Weights of a small mixture-of-experts language model, trained from scratch on English Wikipedia.
Size: vocabulary 8192, 14.8M parameters.
Experts: 128 experts in each of 4 layers, 64 tanh GELU neurons an expert, 8 picks a token.
Training: a variant of Adam for the experts, 510M tokens, 3893 steps.
Below are experts of layer 5 (counted from 0) of a mixture-of-experts language model. Rows are named router (the router's row for the expert), down (a neuron's output weights, with its number) and show model dimensions 0-159. Each number is 500 + 40 x the weight over its row's rms, rounded and kept within 0 to 999. Numbers have three digits each.
After each expert's rows: "comes before" lists some tokens at least twice as common just after its tokens as in all text. This comes from a sample of Wikipedia text that the model never trained on. Tokens count by the router's weight.

# expert 103
router:570503495516442452541459481445505586409547499449483469477527519515525422496531437524471508531512477474456450532506488516531501452447556452432483486488518498572468530510509467513530439441487450487508532529587543470535455522552506536650441480494469435481536489526503498526531506484540498542491573506474549480567543491519461478425432433505471462485539554489428485495491511483460534462521472562544568515489596476513484473553483466515454531474518444574491519525540509455470483512478532
down0:469533455482529513555527516500492452476512538543534514477509527512510445478493496500487470457495526487431509446545464574503443458497467478434443472435534534459527500510418543534530488510449479464462541499543492536445471511579556466504567571579551492525553522472522451448579471502479520471460509488548572454544448470542503425467489417511507530539488559430487499614494495451536563447490527489440457520535536482511525517487454511526504560569464532450425530436469497490563474557473470
comes before: "-", "=", "\n", " -", "  ", " Party"

# expert 50
router:506466504573476519551509494480459540376546530442556409428486499478527469562496433522511524528479554462470508574558493543532472458503481509460455430528564458549454528519480519492497446442503455516522499552517464481494474510493433495524490489516493451508504475517487493513570531495558549521496591464476507506552480485425471490411501478496504479467616508513475471549523469436497516508534533536470568443461548510495480459542533496509423508484473533601514521567545500460474541563461553
down47:468497468508540492495573529533540478503455467529504459511531500486465463598471517447519532534480518536500449478467512573447444547491554519430563459504512502509570437521460472503534471440421508528500511552497487591503524567496504490500453435440507498508487505490500582531467551476427438430558531511487463537524436411523540508539515533467494449503528510574420569534519520520545554473503499535500524466484537473575451492536505474516522419570561519458455442493425457531477458473519469
comes before: "\n", "  ", "–", "-", " 1", ":"

# expert 24
router:542436542489419525525451504435466551454554473495471485507502512510504438517474402554529524475528507427447558491484463550524470492492502502445484478567482441536466571507501528480440500477486472535537491528507483477526524475535441443570471502445487438459587450456469435512545533488492510523551550557550459476594450500506372479465480466503518520449551540507442451603544501500526518426496517539522544475471505531456523511531470480510482488534571511510461508515532567536492478462482562
down7:537512463520576485510581547528528514460485509517496446496463486443539575505519471485517468490445431532515482564472514507455539486457562489473484547459497509506505509486535504446543474515545556471495519576561454427483543439462460506479469465480461492521484539430524471494495529496565548551482572466441492526525563437454423513446468523556471512568523520492526496362464459563502470528496550458486497538494529495494480484473497453545478528518430499530534480477503462554631535490417449
comes before: ",", " |", "–", "'", " (", " City"

# expert 53
router:487499487521487508614524522432513551485525523476460501494505476510455489535491438527400549475536488506538484518532409580547487504475582464411562435499526435488452519527520509505468494463529517526462490542481480493500538498504510568546488549502553546490486411513452459524493501502600556500499435543480487526536549484467492449435507518486524514464465497501482449579500499496500468475525509538458543509477554598528446433437506414562514487507476393475506524556534535457495499500472567
down4:558486549527521484528564503495486402495469499470547511536451465552566575467520507475478448489496507509501439492552521459498427534466562487536518491478425507604425556480457456472400578448502526465454537475516536504458524386551523555583499467496532502563526448523496503546498450496513518514583504450478472475545488487447453452522540533551454451541494488415479539530521488499476469490456555574458470500481494500483525525564520494509465447505464477480558498565512504511521498504555478
comes before: " the", " a", " an", " been", " also", " his"

# expert 101
router:496479550466457426623526531410482537417525559465459481475505471524501512529486468573526534483529513461498523517463489497508531458489536488495492444558542504551464510561527431484483511478528424491483434531477490448515511468544491530543470498479480511570606488541454413552535579527537478509498536600523408496527498511508452462453449441540485526499555483506489505544508539468416524496500469542539565488492474502486498430533480486579467458462530467527535470478507551409463510497494513
down0:563536507498502604534547411531485440504511527552464549522491505459511511459503540477510545454488436465557561550510467496494482508528581449527522662520558526501456571493518493460481541489480487459577462453498478504436518456535517490510500511463511466492433466508501413474535466483545576532444478543466539537465455521459449510550504460472513479603481497503476431489532510502453558511510495571496499540506538528534466520502538459456454455471546470549474454468455427489472503457503511
comes before: "\n", "-", " (", "\n\n", ";", "born"

# expert 98
router:513462459488519481538509514419551585491561489429479471496508478524468488499448461488514553464504532456456488521537467488530488553472548470494480470477449528520437491545521541503516476476460542509529477525619482465485512444513492455523494566560426405528496464559462441507539527486530512574620552439518491485534605545474497439448482527445470446469522492441536501468520515470495548513437540494429547579525518480465502511496513455474497477529434500577515441500504478536447498549537542
down0:482437552424507527542570555520507550546479547476466454529476522481462580502517554454472491509516547489515540515496436504469562502457473496553557510449514460454558528548450508568543468459559535593535500544450500488464497474490464449468497511437455504398483502490493537577492428505531491571543509556516553552472541441464506432474493506477529566431467488483422460455436492503449572473515413525562474536480482531502547548537493485527516478557518526475489452491517452487505437496478488
comes before: " of", ".", ",", " in", " and", " for"

# expert 28
router:540461565466489517582513472535497495515587506482522498478489582568474505557481469544529550450497516488506460548489486483521535545537538429554484442557455477576414512475473473456500504491530534533479481530478541494464483479593491495533378506488435456524501497471488502463507551426561467462497440517451474525503525584424497472480460472455496510493549529526457530507484469426517523472454557550497561489464477551455478463444471458544529503464459420521532549517563523466440500449522564
down7:507530571483462515510482566525553561448489439560479453549431500491637426524562573490495462552512490462517518516547557464569469504506469473460443517516488472501494452468415508484464591513542455488548513513518503510486529530613506537557438550486529550502531436500527465503520432460531520520529558466456480512426551428541470503470480488479552483488527431469493533486452506495428488465481514536559505469462439484473496524560501475434500511565458518524480484449476516491532450476518490
comes before: "\n\n", " The", " He", " In", " It", " She"

# expert 70
router:526538472506531447512591501449537489499554497456491451461520473481520526533548478452494471475493454533465581510507515528537417526529465468527553444518534503573480511493521510519427398450477465461528444537454536426496511478537440480502464490546491497559534408490508477540498558437490504514602448512523487400544556456447427540476478498497513528494489510521554547482560458451488525482481561498495534502465544578540495489451482491584500478561488421512484497502539537582475480467461540
down0:532574522538438510477518456470526502539493433560485529483563502507532556514485515524498484447477540527503468450518564464493536553527528485516429517518498466512462444499471482514447510541584479532492505551534520524512498517591555487479529440436482471513530492494528555539462481490538549450523401433520487510476414446494495569497483539442522455482453534489551559518505481494518488510413516485402539443548405558493523585505460451508501450523476577475555490480459474478462526553407513
comes before: " to", " by", " in", " as", "ed", " on"

# expert 60
router:486445568494447514594524473484484496505539521436498481483485541534459494517460459537565505419535535453489496573492495506532533511504545484470568477531489493573441476507523488475532429477560563429511546512504497466499534541517511448501428504528431479543520468485472487541569586479513441465505488520525505508482472544438469498487429434471512526462514499502481544504571508457582562411527512523455507508447558537445442452457496487575494471479436473560522499472587444556444533466482557
down1:447539441454475559473502490548508515501481549515451509487623499468451527504450544457569474509603485491474477402512516440446511469464478436507550578540563478496505558569498500590554553454487496502534460494485435522476456506456493479494478524533533514530489505457434551518511507506440473406581500511519520470486484520487567475456536424478473572492498480479419507558434515467522520434537574483531472511515508565469462507520499483525508448507543473545463494502528513503456505479579487
comes before: "\n\n", " The", " was", " He", " In", " he"

# expert 6
router:522491562530473522521532561479533552454578484448482456505461512534505526504490534474514588530508510436483482495466477543532511533505540454521526471491455529504526569461461523505513463507477506400491477538528484407472511471515491448483470615464469466535486457501480485490491525477560507472599585475492511442484534525419467526444464517511503525433542438547514519507523492429450559486456528518440509544495518450554496509502425503504510516525596442551511448486610471551417516533499553
down2:519504454523507446518489470388513464421462532573530494464547435506519460502510485488464435440492569530550517445525503515490455514496516529482588578518533412452483546494514492508481482516530520508514447418492511486615472530476500528551488422459523529479508519501474477542464616537514585480552509415503468537539462488427542465497534580539513464489514478501472524528504500492507479526554474452504491452496584504524486541453583435528485488443463509483459494539464480519492510534570526
comes before: "s", "ed", "ing", " to", "d", " and"

# expert 100
router:496543474567438451503524489507551553462550519481487452496524562572431515495492436474477588521555534506411480537548480510515509571469492465546567476481525503478482513540500542536535447399522557528544516492526518507513478478517466448532471577456469400464478509596491471459454502490531475512629581501501484476477511553496508495443512495463480514477536495465507474445494534466455580458457565513418523555493542479477466499494463464526495483550461447507535469484549500497472467583500502
down0:460490486500587537449542546441549534538419497498543487459489509493462481519438547487494526526538585477496517480547475474462556522465556471512485487459450535455493467470495500553537543484487564510504537444514509537474512485356481420519492495440544474510436490516453472507481450487514461525414530436479490516502582498490491448524531546500539577453489485497523579448438468396495500536474510504505447530532543454515425513545491472508566517518511511579504530460549449513445532543567506
comes before: "s", " of", ".", ",", " in", " was"

# expert 4
router:483461525525484483505461481502485542493527547509465487526445498540446500530472445491471516495564464447447437554578424524510549453448591483471565436473512507509490476495517539510490466456521485495569556521505520495546498468507525466551474567514485468468513489547505474454482532478524449631637577498535450473462535572463474426461486494493488468521553511491489538464499515492450528444467559499500469517517475540468439508469509472530536419548462539556581565492503490483495394484481507
down3:583526494533518454487523447469517475521456541557461567450492506473467474543547490464515573531516452473469427476440501483476464543544449415545468549541464490426553542514520577497462423562497470490563535493495472482483488517495532477444438495550384502501472536519559511436461466508484540486473485457474493549451576535505490539569537515496573416510542481497525472444535428473529459446524461480515487478530481509526491506431514550488504518490546489556535466516575468526521491484445589
comes before: " of", ".", ",", " in", " and", " was"

# expert 57
router:527484511519483492528541550508511550516530470454469437492473524512531479504486416495498488470521479462502573536468507510596443562516495466449526447528470527514462549484535513507438470511487511427508491600496512458453551517522423445483410517508463460542533448490447456528530549423475497565561493491533490462584472490454415524457460530495544513471515522514566469505555430479445508458505524508449524541448546493542490498508404536578485495531518492526503512522607535548495478435447569
down2:469449454561488518511490424567505444520545499439535467493515530440519442480506475433485472465460473524446483504514432485485520521512392544483502530452552474468446506491525518575542520542525488453512468481471494406469439539447505543514509471585510532530532479551523480442421512552534508568491504496531505517541452499579437527486571470576603509543487473457499523418452500490540457463448510438534550537561537537515471533538499495494552561481484454483500520519498567463539502438503477
comes before: " to", " by", " the", " in", " as", "ing"

# expert 71
router:489460452499465487499552493514512543422536453448514469439480572479453440512466424535498504461467480528532521504500488535484491532520481455509496490516528467548475530585550428499446468502522483464445527529567441468488511449544440513536464581471496457473560464512492460471562561451501510553562540456500458484510518531518454503468540516492500492459508548442494503544559447517563566476511597538456496447441564500542497414440507488547509492571514513504553467476604520518520504472421581
down0:496482505505457480534416476463509526481516533511465489466568509471474480475536533443546527453569441500528539542524496449516570545441519443529521401534434563501495469475497522549528500514534492486533437452499581458538635544537457456458514543432458501552478492487447469581484513419535536487537500541478525509459516511527533544415497544531515465482456493488528524456486479552506532450504514471434490445585456502532473535546422541496411443478496505489481523563523523525489501453537485
comes before: "|", " |", "  ", ";", "%", "–"

# expert 36
router:537497447450467487563451579474511528481500504359513500458508498518458453505472506554443500511619448446516463541505470523540536459496564512453442468508484472539451527536528499541454504497541434457556480513541484467507563478527457537576465500510486468556526474479426455511467532495540520512532529495545535472559521565467456470430463515501528522464523495516543510522444545430460469472461576520411533447502545491439462454522524495549473488451537510501557464554541537537511519496526579
down19:424554466484507595547515478467498444519514502513394458519480528502519488445520489598541520444498536428520521506473554456552509492433517543518407445536570464417548489518594537474479508445581441478534460457517468513489482543479508506465500527484477523558491520544519409483441554542503540519450534484488482491518492504451508483553507512504562468526496499497500472563449512549521506512537470522491499437519496485453458471501547459536561494494513515481479454514536554487474488382569417
comes before: "=", " a", " the", " was", " his", " an"

# expert 72
router:501523548519482471533481516452494523486524483438535505523448573545502482509521477527515514477472510457493484497537455566521500548493517484465425508472465482502470515474565484455481476495548520470516447518494472435504488475502430444505417603567500437483528463504481499475448519542544463505602512517548425437535525485448497520464470474548506517413550502506406515546579577483510544512562563462522561577491467526518475517516477509470407479455545441544484480528537554524384515500483555
down0:508544572549458531502505442531436581502573500460542502526529545535530456508526547480446507493511564477475530574451472467510516511529453488497477496552470578547524506525468484462513506516473492479481458507523396543511541550540498558420529480501465517468467481468493497553518407455515482471467522440557477560465512502513510568514488513483514493515413567482515519531508496571520501487454463496459433582470453467542534430497431482552489535506537536422488432375514537486463472544456534
comes before: ",", ".", " and", "%", "0", ")"

# expert 35
router:507519488545543465596487520481526550477507491466460480480488517493487510507479497620432541460531491496503533508538441534570518453502575450425518437495502498462531469569518474458509523487515466479438502538499494475475553499580465537489489509481553471512496437543504451508469504462563514504438493542542485445530488565487498433473554504503593495393523513506514470585556515492505472534490522469420515524430562503503436427534503423521491515516543411477566553486580535518507523541499544
down3:434424588560482459546537478486482536447487460490495593525477478490564413524522541505505454494532521437513542472466481515477474579524499449560477525516508524503450595577503426581503514526500459482483497481506487561555493477466511472448536451532486541403546508494543560468511528499485480495487474453449518463457462544481514486516552537501506517558464534524445506535483420533542516420604437458467547517493548464529498459503415456497493500494518540461516573491498493469455509485530444
comes before: " the", " a", " his", " an", " their", " her"

# expert 61
router:544502456538506478467511578501542494488536529414558509473463521551477492532523432515487501507463471466477502577456441504599483475495468484506559480484491537500487474479513565551516491482547449447443493503471474470512523479534401480515424515502453478524559402494465414545467503495578444610542449475564525471577523527501491563491437543567479568517534471481448489484548489479442471485442579522476513471519510519518480475459486510522511521513474493516501480479584520519491516483465616
down3:559514545508568554531518485475553515507532490495449438630515533546588506473516488513479483546494506459514477515578491542513488479469542551491526474496464511498529513505464474462556495445487455560553421546537484562464512497508486549499519527448530548485524491574432502508431535489512563541512536454508491455413469477445537399541466535466504482553507531499564488504528544441494501540561413467501471493533428422470419454479527447514484523460498497542447494499473472476454457538431464
comes before: " to", " by", " in", " the", " as", " on"